Weights of a small mixture-of-experts language model, trained from scratch on English Wikipedia.
Experts: 128 experts in each of 9 layers, 4 picks a token, a softmax router, a shared expert of 64 neurons.
Below are experts of layer 5 (counted from 0) of a mixture-of-experts language model. Rows are named router (the router's row for the expert) and show model dimensions 0-255. Each number is 128 + 24 x the weight over its row's rms, rounded and kept within 0 to 255. Numbers have three digits each.
Before each expert's rows: "mostly gets" lists some tokens that are sent to it at least half of the time. This comes from a sample of Wikipedia text that the model never trained on.

# expert 112
mostly gets: " B", " b", "b", " Ch", "B", " app"
router:125112097126136151105132193135097108108128158160101121166178099138149135126091109124113157142130116130099120079136157099125125107092119122084134150118174118107149117136170093122166147105124149122125138167123129154133109165117185164128116131088153123153102105156124141150137125127117123096139085106143166118139118148109129128108151128082138117139186142117114109094140139078115107151153106127115148122158158144126157147133104132130128120161169148152139155097094122129117098062124154128148099138102120195159149115127097144092189084125101138148096163091193153108102095149105129082123128128154152122110140116144091133090130087130145114124160142105119159101103165114116137106120149131137140110147100104153131097111123141147128112119102137137113129155132127135143129162162084

# expert 88
mostly gets: "=", " \"", " “", "—", " [", "@"
router:112130125097079149146160135116185093149130097086147112116095147174090136081128108083141125137166113115123141156109118138127135112111117093120137102110118150141157153121145114179122114121106121108147169081137138120108142157117141140133142119104145127154113117095138151153104115127110154115125159141147122098148089147093136119143111142107115155098116102141140131118121112141109139132123157130144117134117108111134141114104105097105160048155085070081119097126112119161097134154173092127137092127091143157150126124138155135112172180129134144115096129128133088138151174166092091166131158086138138116107093129111128146123162118087138114098156143148150157120095119142143161205115140122127096143096110134087134143126122111113153142152100092130163146091149112137102110081132138

# expert 123
mostly gets: " American", " National", " World", " Democratic", " public", " national"
router:099150105169168151132062154107133144111115091117128145136153169105138135159128129081080127130152151153162129163136112131121162134120119159188139178131112152144137126155079171148114126119167139154144122116108135111090160132108148124157110129096139146118164095146089100106099141137103134128144137153141133129140160151117161198104098095144141112097108113155108120123114173149136164165111149112143126125110161132146148144122101145115116098183091115123128095126149135138157161201157135110145114104112097116170169164111165112109125129161145155126124168138145123130144194130139127156156150153131147117162139127145115123137122124145143107142147152109168100142123116134162147131076161136106140119112148169128158155105155151153105140149109115156137121149107137158130166133113126

# expert 34
mostly gets: "ñ", " Albert", "bert", " Robert", " Adam", "ç"
router:128123131162143106103131134117129097087149116192107153119142128180101139168132132153108133086097104122143122122163152115113136147126128121122151171121101134123121162149136094118175114154099151084113108149125124150136097095118164134125111152116157135134111118109146108131170129113128128153134150114141107109078160152113136090161094112110110117100159110089152141098135131106130122158123130126142134160120121102141149139113136089145133113147133131150133155076157132119092088114146125130184125071101124109131121167148092148167140122111103162126165170111122096136100145085097152093090101128129097083124143136068135151112106135156127088127115148161124098090133120076093137118112148111155057106121142086126053129124116128129159108159130160087117120094114122120128131144133118

# expert 86
mostly gets: " P", "In", " In", " con", " p", " un"
router:141107097146137136131126159087138127120151125094114111178067125056104144170168129133135129119157119137117150123129147134116097091133113113125174168109130163108144137130148081126162112142160111135119119121129159190169152154130122166169106084099109140124103116157106086096116100171132114126087159146141165116098164114108134130091175141121131176163089158116141149102093116126144143148110136136153147150124145123103126138107096136130148145090119113114139102131131120132142131135133180126139117157134148112117118114119080129099120158137121099099122145152073136127124120131184151141129119086147127141166137177129159151115169155142137145096181095119152131171089139110141129161131096098098144165129123078110140126164113158135142128141133137121128160128165117160154125141145102

# expert 120
mostly gets: "|", " Website", "=", " Density", " and", " but"
router:105092113141138140115135121101112155098136136089131113156100116157137099173139102107076120107140103134194154124147142107157106163108137127149143127158165184151154131145131179135128117142132118151105163149096112114136144138119143125116160125124136132166131137112134138108123118123128162116109110100109143162129155123101109135113133113092126166102175139121102133132104131135092175131109122146145147118150081104125070105114144135107129080118141080117130145150108092108128106134101136136132138070129139165144145084138127092109113156117150144108142165111128091137149129151094137137115145058161116163124132088166109117100133169140134099100093105159134074150130126131156165143110104089094110118096150122140133142137119106145167138175079100144090146184117130166171102133127143

# expert 105
mostly gets: " his", " its", " their", " her", " early", " His"
router:161128115165155155161136153128155121145100076089138148094140131140096159107132131109163159176081165125163123107102114140146120113085125141093139129109131145145149100136066133110109128101110104161137172101117150113141122139104123141141109144165145097142135104156162098136101155099169149146089169091110138117112123125188135120117121184149139132105090125155149098117121149162170131145110128124117152130112148114106083134140173117118139100155156094113104124116134116098130144133138130104152100085093126075110099139122140158124152135146100145131094172138160128097097123137143136131092162087124139133104143101128118083108113159127136105148126102139173102096153104090169114126119107132099158119111129158117142192115159114121095122151134141175113112128122109121157147085142151

# expert 12
mostly gets: "″", " |", ");", ";"
router:127130177132107120094134151116156146101144144097154112129140115111158088137130102128122130117141178155121165110100112122128105162127092148142155117132143132132162138177128142125131134140124086173113149094153074129087134153113123099098144151121158150168132106111146143128113143116109119082094112125104142119120111113131166095145139162180114120169193126165139153171081113106131107130143139132157085122094119121163118100131139108108090104135152122113123139146095114167120086098131131116083143153076158147127139117117133102094141183137154122102155126150182125130138145093168121116157126128089120148132072117128102131131096118129081146089085119157158123145128119153152117104128117118126181131111113117133093179148171128089076118153094122129123124129129150127112128091149125

# expert 125
mostly gets: " M", " V", " II", " N", " MF", " L"
router:132132108143111138139101139115097066156117151142133129095124161101133163149101127095114130161150152091137136122139142113106095085121146084159109084164136165127125147107123114148108154090128134128116115119154192168139125144137132095139137095086151107117093105157115153169128076090155128086161119106150161108130107157112133137135163103166115170138170138148128130133134126104133136146138136161140141139119124160119160121140162127148110153111152172158134142170099133112119127118161081120128102127110078098113131132130150118096131114155095136102135155114089117137169089153148128122154106124146128118139139148153131123110117141134191130121172165115112155136075155106151080122150157130116157176127125153129148104092100165124152106069107152105144114142157090133157156160104140

# expert 82
mostly gets: " J", "h", " Dr", " Ph", " v", "dr"
router:132131118169105127089156121137115108108121166060154067138150092139159101157116158100171126122155139150127084166109138136122122147117133124104109093141158144153107150114151119146161110150093130111136147130157161129176104156138119119178126094150140120129125129154115163187121120091137114054149130133093141100113139155073113131168142119109134143134118152112136151137081124070145170097179129146142106157145120137131156123103150142123134131130148116144093146140142143145106094115167104120108157121145093133120126138129116129141112112133091143113131153138100144142118123136121126135134119109128124104100161117135101132155109142157103152101161155140104173138090132153111126128113129153154071110163105173167132120116163157138098110129152122126088125101150113073057107144120102

# expert 55
mostly gets: " that", " The", "The", " the", " of", " throughout"
router:106096113169148108110150193132129138114126137083149089142132133167113123099127113111171148103150141090125138122102114141076147175083139139083150141130140144163095097117087109156114118132152122103146195121142113164113156130147136147124152144134118128138143121135113143156140131088145096112106170140112127139146114139125078126103110134118178170116173106143136151115128119139233142167114124110118142146122138104132088126165119131106109137122157129139116098115111107108118126178140130153159129127108154096129120121130138125145152119145144114127141160138164128104158123146144112095100139103170164116102107140095129081126141131136102103137112144149214149099148102086144126109103100129144112157104136164085140170116173127114116101165132132137130124116135105115152122096115126

# expert 93
mostly gets: ");", " attended", " |"
router:139126123126128142103119116124181095140095172074138123077086100156132095118140142126135164129127152093116133093085165153140152132133150117111128119115110112121120136120103145131143098173114110147144128074126079153125173119137077122101143166155118111130147105100159139145103113127085103134138121118097162110114138119076155119099106153166138146168162132101178111140123092125118158123136097081093124109098132111157109131114173089104133070133163115157118133127088088079107146089137098118136121119115155118116142149125136110116170184131135097106163107131094144106132122134166104128143125119100132126092092123153126126163134100182108144112113136122150120113104125162119135143096164117146152151140102166151143142169136139130107126141097083140174118133117147117107152124108159

# expert 122
mostly gets: " Ar", " Val", " El", " Har", " Ber", " Mc"
router:104162109121136135152185143113109150119146153147163153151153106173119128120153178125099133152137094129087142127164140119123128150141144125128121136115143141117091104145177120117140126131121119146123128093129088071145118126109139125114131114094116147129103089125109134081132120068121145140091163147139100119190139119129116092137123086124133111137187111166154126178155159108110090168155142143114149143133133148127143159133094130117079149150129127126126142111147137135103124098139127122129105158103113103107132117117063163162128131092146152106121130121139134116116130120098136158093117087130100072128149088159174156195160123134082085139145143168115102169132156145074161153124126179168126146165125123139138123103149139106137109140125130111136173164138114158146123146117117

# expert 100
mostly gets: " film", " University", " School", " station", " company", " album"
router:117093110092126155108048127124131096129111066136118109101117182153104116108136096120151089090082155093102137106115110161147141148107166098158140132092153108114148160163125134147141135095167124082163160065126183132110144131140121119107131137127133101129114105094108081130158153133129120158124138135146114120121135132111168152139145101117146113138127134100142123134130099092115156129109128107103137115151134132129092098138091107162136088133123120103147139133163106111143143146137098119094111152176102077134104103134079143114107122146181113110155109130183083116151106111116105142080131141137141153109144115164114070127164097128118150102120140118139156107159120143080106143129139129142153113122117127067104114128138139129129135146136116158161139141101104130130145086113089

# expert 44
mostly gets: "m", " This", " this", "t", "This", " latter"
router:135114085143127153128173141138117118152159150164142109134179100106171103106119153141158197093107130131082086153128121151134158134171132150146113059109138100140127150157144123108145153124153136122169092152140143136128134080181168147172113115181121110100132120135155139099127117095139149140169117107159151153123154100127122074144105126142099147125109117136149152129110110166102133100130134125144166164140129148119156090118152113197115145106130103158107134109092123129129142115120105107134134102138116111126152138140096106140146154154081149151115163152143121131094159107131167100109166124138144106118177084116115137105107145143106162131128140149139143144104115113134125158180157151128111098115144134116101094176150116132097089125098165121098118119124131129088119163103125

# expert 106
mostly gets: " Animali", "osaur", "throp", "ograph", " Phyl", "onic"
router:151140099212147091101122129099154149104129097190120141121104131177151098142138145144078095104196135114117114115087139140136163142153133110116128125085107157089114116090161101148129116164125136132139133148144147132127114098129168139149132135150126118157137108124129126139143133112104114148144146149130145152128135129142147134134088082125110141094174167092146137100116134160114164154090079144122171177127157145117122140116092084145105126140116142151129144135136161129154144107150171105159137087165153148140116111158107144123134087123099178116154154134172140149159126114134125124164126120160088105147109153102124119113115133157145073149135155119133098141088104091169137139090136125151136125131098146149150130108122118096142123099109095166149091111121150165151144122114167

# expert 4
mostly gets: " Sp", " Black", " Man", " Blue", " Star", " Boy"
router:101172140135138162142153133091083105141129142152126130142136177129103107131153141144145152095126129086108127079154117098173098179132110144113067144089115092147099130135171124114126128145144153163131145092126107127132109142107142155068120139115130113143133131113146133120142121120143183144092142142149155118162112141089170139156125107137094112126098145189153116130121082130104136092106168140151139101077107125108103112121115142116145132137115124157155130166153110147135145158118153124102115186134155103097101110129103141154108127144139141107131105137125134119129114098112097144061090155156104100148138112115113164148125167165097113140163167157107114136152171124126087139119177103090138113131141117149132155076116130117126104166146110103147138153124122192135149132124113

# expert 64
mostly gets: " first", " only", " where", " when", " former", " last"
router:091132114199132142141129103145138105142145137115158148113120159121117090083135101149123140079169113098203168133108117175084148151098130134135117134127106126164110130140089087104128099091137122160144125161125178117117108111127163124099149135127115128108138128140166107117155129131180093129155148124113149125117150130156138144118138159158137148123091160136133101126100131132114155136114159110131154171141143124146083152116125143115139112104124105175107130159150115116155136167164104105132145120136161135136139152112155141135111149115065157137116161121131151160084149131176123094109115132155129122107151124087119125137094167170125118127105116161134127102123114147124115133090130087138107124121159163136138170109171168119142153138154143165097126131156126132101160091132214

# expert 35
mostly gets: "Species", "The", " the", " of", " its", " The"
router:163140131115143115081156179098150132152100129103114126151092131158101135065130115125117157098111145095180137117113154166131144108089116143138131111104129117173113108145076118139112157086139124149143161133125131117083145105102144146098133123159114147161158116133124136134134143092115080155135161134151110159161147120109118103114118141150145154100127128166132137101132098157225138148120137122133105157088170116123120136162130125125128136129174098119136115132105145131159124134107092111142115100145166086107139139135109110138168111151184084178133169143135111121077106162135138122125155056114116116126105127127174110128109139103126108136116133114145088102143104109129127111147143142113122120092138169132113136118156068096113144164149140161122111136111124126184117130102131

# expert 48
mostly gets: "inomial", " ==", "\n"
router:092122151121110133130157156174126144156171073112142150130093143121129159120159129120100132154089190111116110138075169154128158099178142108115119131167168142103155150103100150136123152160094165129175120129112098105132137119148111151146127165127128144127115135117069136129137125138173133120118166129132060124132144123131135140125127114143120159120164120120135105115128162085135130087145077166148073144136128118142119142109112086139140130116125107134112105107111153092102157116140105141156116148101163174077155142163145147122124158157110143121115132084141139124097110129085119091129116103111171152137119106145117148102108096136066117135153131119146149157110144120113128108153162152118118128083152114110130095142157154120094115119146172111129109184107155097090139150109135

# expert 66
mostly gets: " album", " Vi", " play", " du", " music", " song"
router:171107105084131150145096096118144139134088127164110138149162106137111145096103140094143129139079139106139140116162094133143141162114133141157094124105109102107113141146122131108124138143102098127150134121153112129161092099173153107142092109094182132136105142092098108089126142174144124125073094142114142125128129116160164087130141158161128116106115157122090132144153138124085113134131140143150100114096100154099146110192134102125136148087147161150164155094115098125128128103107105094123139185169139092140157119103139181095134148132148136138121132134119166137141127132090136127098130139165099150141077166116120166152133141162125129149158176109117135127164148128138105137144151157106112155123119085108128139162123117143105156143185117154146102116185086136143141118139099

# expert 36
mostly gets: " So", " so", " back", " My", " go", " moved"
router:133110127147160150175119135121133141128082142112095167119150155129101089086108140080183137109140137119098078139130082119158108168119110126091148112135120122132108090118123126114147127110142100162125150082126097116187110127110163144163116115113148139156141171136136143119133128113165136117156142124140137175125101105109078152098145133158105173143087092126157166121140121151107075123128177142145143119141132125134093095095173145145151118098153134114089109126150166101138153131087163165130115146152158136141164104103117133151162129168119156093080126090122139146154096117113151152096143133134116116122151082143118141137123136158130133141176097133111144107121115133105112153127082128092153102123138064134122185126136129159098107096147114103113144111107130144152103137140118

# expert 113
mostly gets: " Co", " Ro", " co", " Bo", " Ne", " La"
router:165112141114122132166139120115146142166147128083131119165123064086114136137134128095150128131080115122088124145140132139118139133162163080108150147103098104154122112136106109127102141161124123117148095134112094128177188111179139154135118106114069132127130109138149135098136090130155162128134125126142155114152150113161148115134188117099130127135130154093138139120169165164095086151140173113126164137119115129176108102111139155137086160115153137082111113105120134142165176154137133185077091165160101120137130131087148143143128126130141117099123118118145121155125103138129142130099119081119120123103126144095121177130107135094131186163146122161107136143119126148142148121123068135127149159130131130157136097130080112131102150156101120105118159148123134100128168159118111

# expert 108
mostly gets: " Na", " Ma", " Ra", " Ba", " Gu", " Ga"
router:130131172136157144146183192084113138095142140120121142137125124119091126166110161094154150172165106091080098145151141112117125139164143145091125080139126120168118136116155164157136108147083142159135112082137085122150135116146144163159107136102144119114107131123138152123107127064142110127114084144164154102158121126156087102134141136094128144123140141140115137153131127124121123128141132099126125115124139128124163147160110131105134145172147138124132140120140131128127142117130165118138079201093120092132151128157153146143115111145130149092144125132105137121169130161164179142141110087150104122124130095162133120138138119132099108115108145107083186139147133155116130123198118179133116138127102093108111110080095120129080110135117149091136135129126092108163162137156090

# expert 103
mostly gets: " f", "pl", " imp", "ct", "bl", "exp"
router:130161110117154127130130165126134119107154104139127126109134105157170077163093116107093138126147119136111113107132189124115098162105108147147092163131099151165142159114134081125133150193110140111111129157124091104151117143145123158156109146104136116094141130150155133128161107140088109077155109119156130136139148167117148120141098144115149135127159147123133144157147099089108139132132134144139151152163172155141124098107109127119158140171178098158148129125095118175112103078145142149131140075149141142142116133129079142099136109101075121156117113147145146088144129121114159119132131142144110135122163139106175160115100127123125110096116105084116145115141130146094149127107112121140082099125160115147146116135169106114121112111189071143081100134123093068092142150137138

# expert 68
mostly gets: " John", " David", " William", " James", " Robert", " Peter"
router:133127127141137145107105099102098105147150128165155104097150154152164121125128161119140133136139123131104176059101170111102114104087108147130129168133120134143112124126138158135136113099145116087087149100157161162101116142109147106120143194123159135145101113129127155149136141073138162122128138173110075104148087117077108139148143093121103158135163085120141149137112132105115144122102122172120124102141109126149139165095162120135091090087127147145168097134164158137138114134161089121134099170090096108114143093145141094157122160112087116112138132116117070124108112112100148112139110148151163133128119143106142096123137184149149129132128178149093131139158132145141111141115154141189163151144164135146126141114140159115131123141125163127136158125130134097106175141126157

# expert 59
mostly gets: " American", " British", " US", " Air", " Democratic", " North"
router:102118108167160165168100150122118118133111153135115112123140124128116074134106184138099078121140140124148092172166135119130161157141110172143137151115122105152117137134167125124124103104148132136143107067124159137145161140121168097116147145150142130106104106138137104103150123126118149102163103140130139133137154146101157147147115150153123141129104107120182092136141156132127114121119139117122157138120143140120128168089082104103163047172061129143112115140112080125144149188133115110155113142118126094153123143115161135128115109133104150132120161092129121121152139162127123155123096171148122099156146127133141177159148131145092095128140155160125111111159120156139136134110165111151175118098102138165114180091172163158152123137111171180119144139130130138113142103101147

# expert 85
mostly gets: " million", "0", " billion", "′", " thousand", " hundred"
router:139148107146168118085127148172129111144129163211138112140140156148122081140151157132095111091078095130135115164155098139084110102138156138147128157120157087199141107146143126137149130097116174124124126140142098139124201100130156113106086145131138180123125120146101119155119148147146092169150129115101182146120115131123122141118174105146122113125102115138124119132111133144151160148091126118135119122150107151101142125167185098108116161111089114107107098145081123125155085117114110137125116174132153147144092141127122135136106158170103137092074098102100172133117137141139125116132113137144135109132144104087153119127173174131154126132140089137145161131126117091109138090132131134155137113127100152131151129162100094154108108145162142139112125116101135159150141131128134

# expert 53
mostly gets: " G", " F", " E", " D", " W", " T"
router:100125123108099142090145134082158085126151196132156125110133144094112134124119135094147139145161124122120159109147163118101098091094159120135096124146155165133129119109146115136124169089131166153158133118137129166168131160096152095145129120055118103083098201153107146149135098120133144118139124117135133106124143141125147135126157096157109111132146114146122134131114131108156142107155157161142132121141143142149170091101087114144145154120117153120154113151133132169082116112144134163122136130112112144100153110100117128074146106118103133119137155124117104112159138150097098094134090157120111160137170153146143119121126089152117089083182156102119144138091134135143154139148123131118109156172159134157153089092140150129153105078110128114089152152171080132120132154107109

# expert 6
mostly gets: "PD", "MA", "EN", "RA", "RC", "LA"
router:093141096137109162091081123100098081153094183112114143110140150122145154132102116173106129172151152115134156152106175155104098082083151127157145146144160133118164147126133130123142136084133129159128105148145133135150126166144129114108093115110136091149123100151141090175147154142140151141146146095090149128129148157093137161134108102115137123124161155125130135148110121150094146116117109172128148123131116142097151070154151125122149115089171158112174089152111104129131114130143109157112131130112058137153158109142118091114128113168075144127152126161107107122124148161134167104142138168113183162129133105114128110118116163157119135098151126153106125107169118116135087108125149166091178115107130140152127120097140121106132088128091144104137098124130119132142115152085142

# expert 115
mostly gets: "″", "aged", " |", ";", "):", " Status"
router:151153168150123146109128130118161139116096145113091121141102113132141124159134104133111120099133125140142155108135108151155133150113125108149111104173109102143121122142118145094138081148116133147114125079110119088109111119176161100066173135144144115133128122191121131147099088155143127116123098122098132181107152133121167114135131125101093100118156131188162146167168109097136112130128148111107104145101142139115134109147143111119132094132151125122088115123095120099126126081114129125154163136131157124139138180121174116117125140110127091118156126175148146170113123141151164164157120132147122141138097162133115154116117082132116149105116109094183126128097113155163160124134130147149146098095105192161140121142131090156113073137154085140180131112115186114120092136156161

# expert 51
mostly gets: "2", "inspired", " inaugura"
router:126117123096130102121126144170081138086169136159101138128157115145169136178089172130121084173122064140118129128131086123113084120114092131106103142133117143103119152162114109137138145117134125142129118159158130112166094143152100147145129150136100156115090111114079127153114104126131106119090095143140097115119127153132119171129102101108102154151128123146122124128104121145169135141148165150119133130129087139157099157097140125083120159110113136152142158154099121125129145080112171092124153147106140162166073116161131140145174140142106103151098188110127163113145151137137068147121113125141138134115115105108146164107103140083170137103108158118133136128140137111157111126112148104095190147141135128131167104109083119152111124179152145130121101093135127134087122103115102

# expert 73
mostly gets: "ge", "е", "ze", "zy", "KA", "ne"
router:110127154114096146072139074107118138151127087139143131127118123118173124120159144146153136157078113141137139141135079117102160122156114143138102100159105125120143097105146126142160135192132130105105115159140145148159138098118117107121155105126144133141106156089130127123160156085134116204122190126133178118106086131135156167171175125091093144119156149125142160108150140156119137106090120146126143105127087119155104072168175131138125101103124129102182129143118133081149122137141116120118160078126093107173127126128132127129146139119099135124137162062123109152136121096117102159153132140098148141138151060103108112129137129141155119128132133141119155123101148119138138098156109125140127137108136132109105092095070154122105120160115129114096160143121146111126120146130163

# expert 39
mostly gets: " Candidate", " Apps", " ±%", " Date", " Pts", " Goals"
router:146130107121111109101145104093124127142131080141109128163139160146165104145154160143127110145171198101076122125143106130147152159179140114150118141132153146135145101127122112127127110108175192108138125120112093109117118111106095105130172104166162144083148154110135098132169185138128102170142104152152118092093144104137148102100086177127116146119129189127134125151122115110113134106121107126139084123122109088106127094103172121130082136093157109139131132137124123104144130157123127144136137124137089116156151109179156105110125157154128137131138136136134122111124109144145101154137125102119154172125127163117108119118124203136096103171129080095141099125133151093083131117130119121109126118119122181122140096145167137142090156161121123128094106103144113119158101139147097

# expert 89
mostly gets: " Ab", " Ad", "ab", "ju", "ad", "ven"
router:129146139124127126176131105144168126100154155074117145142134118102140122126126109137154081129148069133100110126124144153109113121136102143089159129125113129125077141146139143106090157145130093132108092150143071145131146088127150123141069102122097131121135165171148108140130127150124068116131102126112150100135134164122150128132145115090092132081113156125096088119114132165146126124102121141139133122146147075125149176110121126149086110136067193138141136114140093131104128118129152177160158134155133121147155136104102169135120108100131112109074129136118168130130133156117133143121143090145095129145110178123120118140146128078133138138113098101136113101181138106155126129107092104123151111151105100127157152152123093173123132174115126131136066091156108090105137160143137

# expert 92
mostly gets: "w", " Bre", " Cho", " Law", "aw", "bre"
router:104125125130144145118145144104149152135126095146132118135147077133144102102100109206178137153134063138122100085143090110140119091130109135089137130107169123125099122107131154136158142103119114117115150156165116155114096125150110141184167137142101074140096149162134151128153148168107136121157114095128085111137163159127130128095105150078140123137137112089128146134139097141090093111113119129108138137085089158137135129125095099084150108093152147088116161117098097097117174117092171132149124108119143141125141093127114133140126104121094110148133101113138128129106124150163118116076129123117144162131109105120138142153124136150087157147062135095114127125152122122132105098151117135120161147170138111142147106124127138098131163161087089165113123100129179126131093091142126

# expert 45
mostly gets: " Ho", " Ka", " Ca", " Ri", " Ru", " Na"
router:133130144134151122121122118173128151094153162148130167113134087105099150087102148120128130209148103124115101124137155137121119159167134122055102090114131128139106074127180143117109123145115165132159146116131118116135133124117136151143132128102133097141098118147093154111088151090119156118111097149133151140151133120161142138107143131083105124111140185131155131135115137155088165104126145140088093106140159170137120125121112177159157133156154130107131144129141139099124162105130165130122099187096149138131109108075123129118129094146122128108147089132100122141151093128149097129089127123099107103158147137154123101162136115124059108151147133118125160158131131141133100135137106102136180114155105099143150145081117156114082084136090151116155132090159123108150150135125090

# expert 23
mostly gets: " Co", " con", " co", " Car", " pro", " ex"
router:184156151196133115162161160097146112101135117124117111094115102109102141103126154148154120160146085155108170176150150109128133144133161114139115089102131141097135104110162131112110099122155122157177131087095146078147131126108117107139141102106110135114113106115118110104077069156135153100104141136117138124153133106157178130091130096126121115118123152138174124126138142141151123157126135161125118067120148161140136114121121101154128152147121104118146132167137141142137151140167156133149132193127133104146147141108182121080094120151150099110126126120140137114169159124129114147100144098117104115101153143172118163134127163142110126132123124120078178188146146140166121169110105154134119155160090105097143130127130128142112129143137160113158161118088087145127154148117130

# expert 74
mostly gets: "cre", " present", " Great", " guitar", "present", " –"
router:144132170126134140107132122116153131146066096090103130137134116128108149162143154117147096104142145135144140131099134112074156143120143114151059159135130116156135102118124102115136144124169105139145139146133135142120152098181156153131130151106136136111137111085106128181093112141083106158145099100118073133128141143129138106129122116110118114173089091132159120122113131150108109150135170138135131134131076055121172159160141090110114136116121159160132108141134111166116135119135108135110126112117170142128136100111152130098089122098146134107075141079143155110073147120150181121082113156130116134144127089130129106102124108110127131129139127164101171118164084126111155138136139142135087166178108102104147090164126152139130115100134122159136134105070113137079151119145135

# expert 91
mostly gets: " was", " is", " been", " were", " are", "\","
router:103151102093135103134162178125147132100110134150159119146118149152134120118154118118124142151138137104168154132102095132124132103099162102127155120142158155112117159121105112169145154123150126128176185101145111133107172122130128149082158133135133154143132171119089148132094112129106122145093211116072107094096130139127076135117083133121115103124136163122126107157094143084109162140143101102108089106123136153125089127145111148159133088113113123094116097136164140115138166131146117131159162129128156140134142098109175115099133149099138154110109147120105141185097116065100129111138148091124106094118114164159165146116158093133129186154101157142118145151145137132149117146147114097136116104078115120170086117182130134144118142117101152133138132142101135120122138134114126

# expert 60
mostly gets: " Al", " un", " ex", " while", " imp", " very"
router:131160132143119134161145104074137156144153145149112091120129114126124104178127146118117158101152126132114122165126158145117176151140102193185124144101132181111136121105160093129152132127130127154123129161073150127119121148171077130124160086129106160100125089150115087088136110139140112100090149125096122114103128145106092122120140151132104100089098120153144141127140167138136091148177171133152153121137133122113126143125161172121110132138076111111103143117103115159149081136147100094126135119153134143128133174153151126159148120110115125139131177139107153163130146148147101121112136118170147116116136086110161150175155135135113110152140090180122139137119177149089136170133116130140129127093125096127136119140162130165184159120118144114147122147136113132102122177128179

# expert 42
mostly gets: " ENG", " BRA", " RUS", " –", "featuring"
router:129113138102106131085159159121161118104118149111138132105100141105134131126155141098130123129115166127134189121096121154117162147086127112113119120136106100145094162136133130115144114116125110145173129079151102093114158114149101122126115162126135109142122134136129137145132159138071138119105095145096140105098102138099189127116158132119076156140124181116167135163111091150104155132141140104112131102110114100115125162130094072095139074167162075109141090087106123116116137116140146149132122116095123129130152125129122117130156157109117103137111110134132175117132095105156142121120154075118136087137104118135123128112146082150043115103123165140133143090088098117124134116089119141185092168119144149137155167142156132143118141145121094107167120108138149131094140077130140

# expert 90
mostly gets: " K", " Kar", "kh", "uk", "j", "sk"
router:128079130142101146097134150087105132121135125160137071132152127146110112136105150165162193116148119139127100133132152139115134146179152140103143143133149149133129118152159157138156149111127137139100158153136107136159109156128169159120130130173138101147096105125131137102161081094152114122141141114147142082129159147072160109163167114105138182164189116114138125122136150087099121133133084119129160182170116126107180142158148116126138141168154146148085125103090112138099081109157136116153092135147120124119118107177093122148096102090087137142143158101129110121135105144135151099149118146132123113082123094153101106097167128143137104118105166091115152101083148112079136104129114135108138125114121110155126127121143133142123133137106121104108132104123117080104129156156126

# expert 3
mostly gets: " which", ",", " where", "\",", " although", " whom"
router:080116094143146129133176202145119127147146192149136102115123147141128112128141115109126117113172100144148165134091081146094125158102083130146158129127128118149105149122111131132144103137131134126165169108175137130058105100135128114107136133110138142150155128096101126130144123121112069117133185118080109134131119128103079131104102136118167143111194133109131126144120151076126112102133144073095134114086085153152112140152131182123113129135121152089102121148148148114109140115138115134135117084133118182119141132117111112110134146102133114128160126123132157169107104106154172111106138154151161130107097158101121148085127078096152144103150127140099152150144110130117121179121124068117090110103115144127124142150128113139136143137164139147122154115146102135121100134135161

# expert 96
mostly gets: " songs", "ies", " stories", " yards", "s", " lyrics"
router:116089163138126104099107155078109130151108152098126088139125126111134119104145128112169088134124140148143122159122125112104129134089167157152155093130139095103169144131083147142105162119130125142113168192105184120159151154147109099112139114185149108105148112169129147107124136110163148146134148108050098097159136098140164105106165136128093114105126106140100086118148124110112174133134153144113141100133119112095078131124138138084115141098091176123110167160116107120140097101133119100110103127112077154129101097131150170117098152104125142104101173116153079105115109141101133119115140170109180140109164117159149108130133140101103159101118100119138128107102160154097118106129147135126156151121119120110139133133152134138133144128137101118134137131121095107126116149154084

# expert 13
mostly gets: " all", " many", " number", " top", " several", " these"
router:135132111134148092145156117125072114164092112107119114140137127112070164121165148128083165139111150137122123133135138141161136132097132099142118139104109088146146103115095119097124114186092111158112123131100132107092119097130164153101137115063087154109143126149117129116150162117136123148130138130127150115163150130179151145140131101129119138130084130160089114144102170151124130153077154169104148122127172116110123162143114136107130147154187144158153136143120117111149143162129080133161108113126122123128092172135152136142113094170109153139107139115163158102093147118150118120124139143159098119129172098159143132142111166126124101131120146116178144171166152110162127139105115146105101163129154138161160159078136110118148135137127127180102139136173158180120114133119166

# expert 17
mostly gets: "la", "ini", "ni", "lla", "lli", "ya"
router:128134109113133140105119093137126151159106150162129144119130123138155082143167070139113173172113127114110103129146116140122166094151140089145120115145106111112114142105127132125124148108089150080084114153152119123090146112137107124139119102164104127139114139077109056189080132078092147172117117187120124119120093129162130122139141126108145106107160174126123147142132155154105113138131125140147122132135124129138086112139179186145140123137169097158152077090138122104180126106152130133151084152115109099154146106158146165123150120108104093132168124133125095129123097147092152115129131127116144115122088141096084112172138136112119171116127143149137142125125131129160129118131102102120187135125134121125140083138103149137130080164092111129153109138127127128167170125126114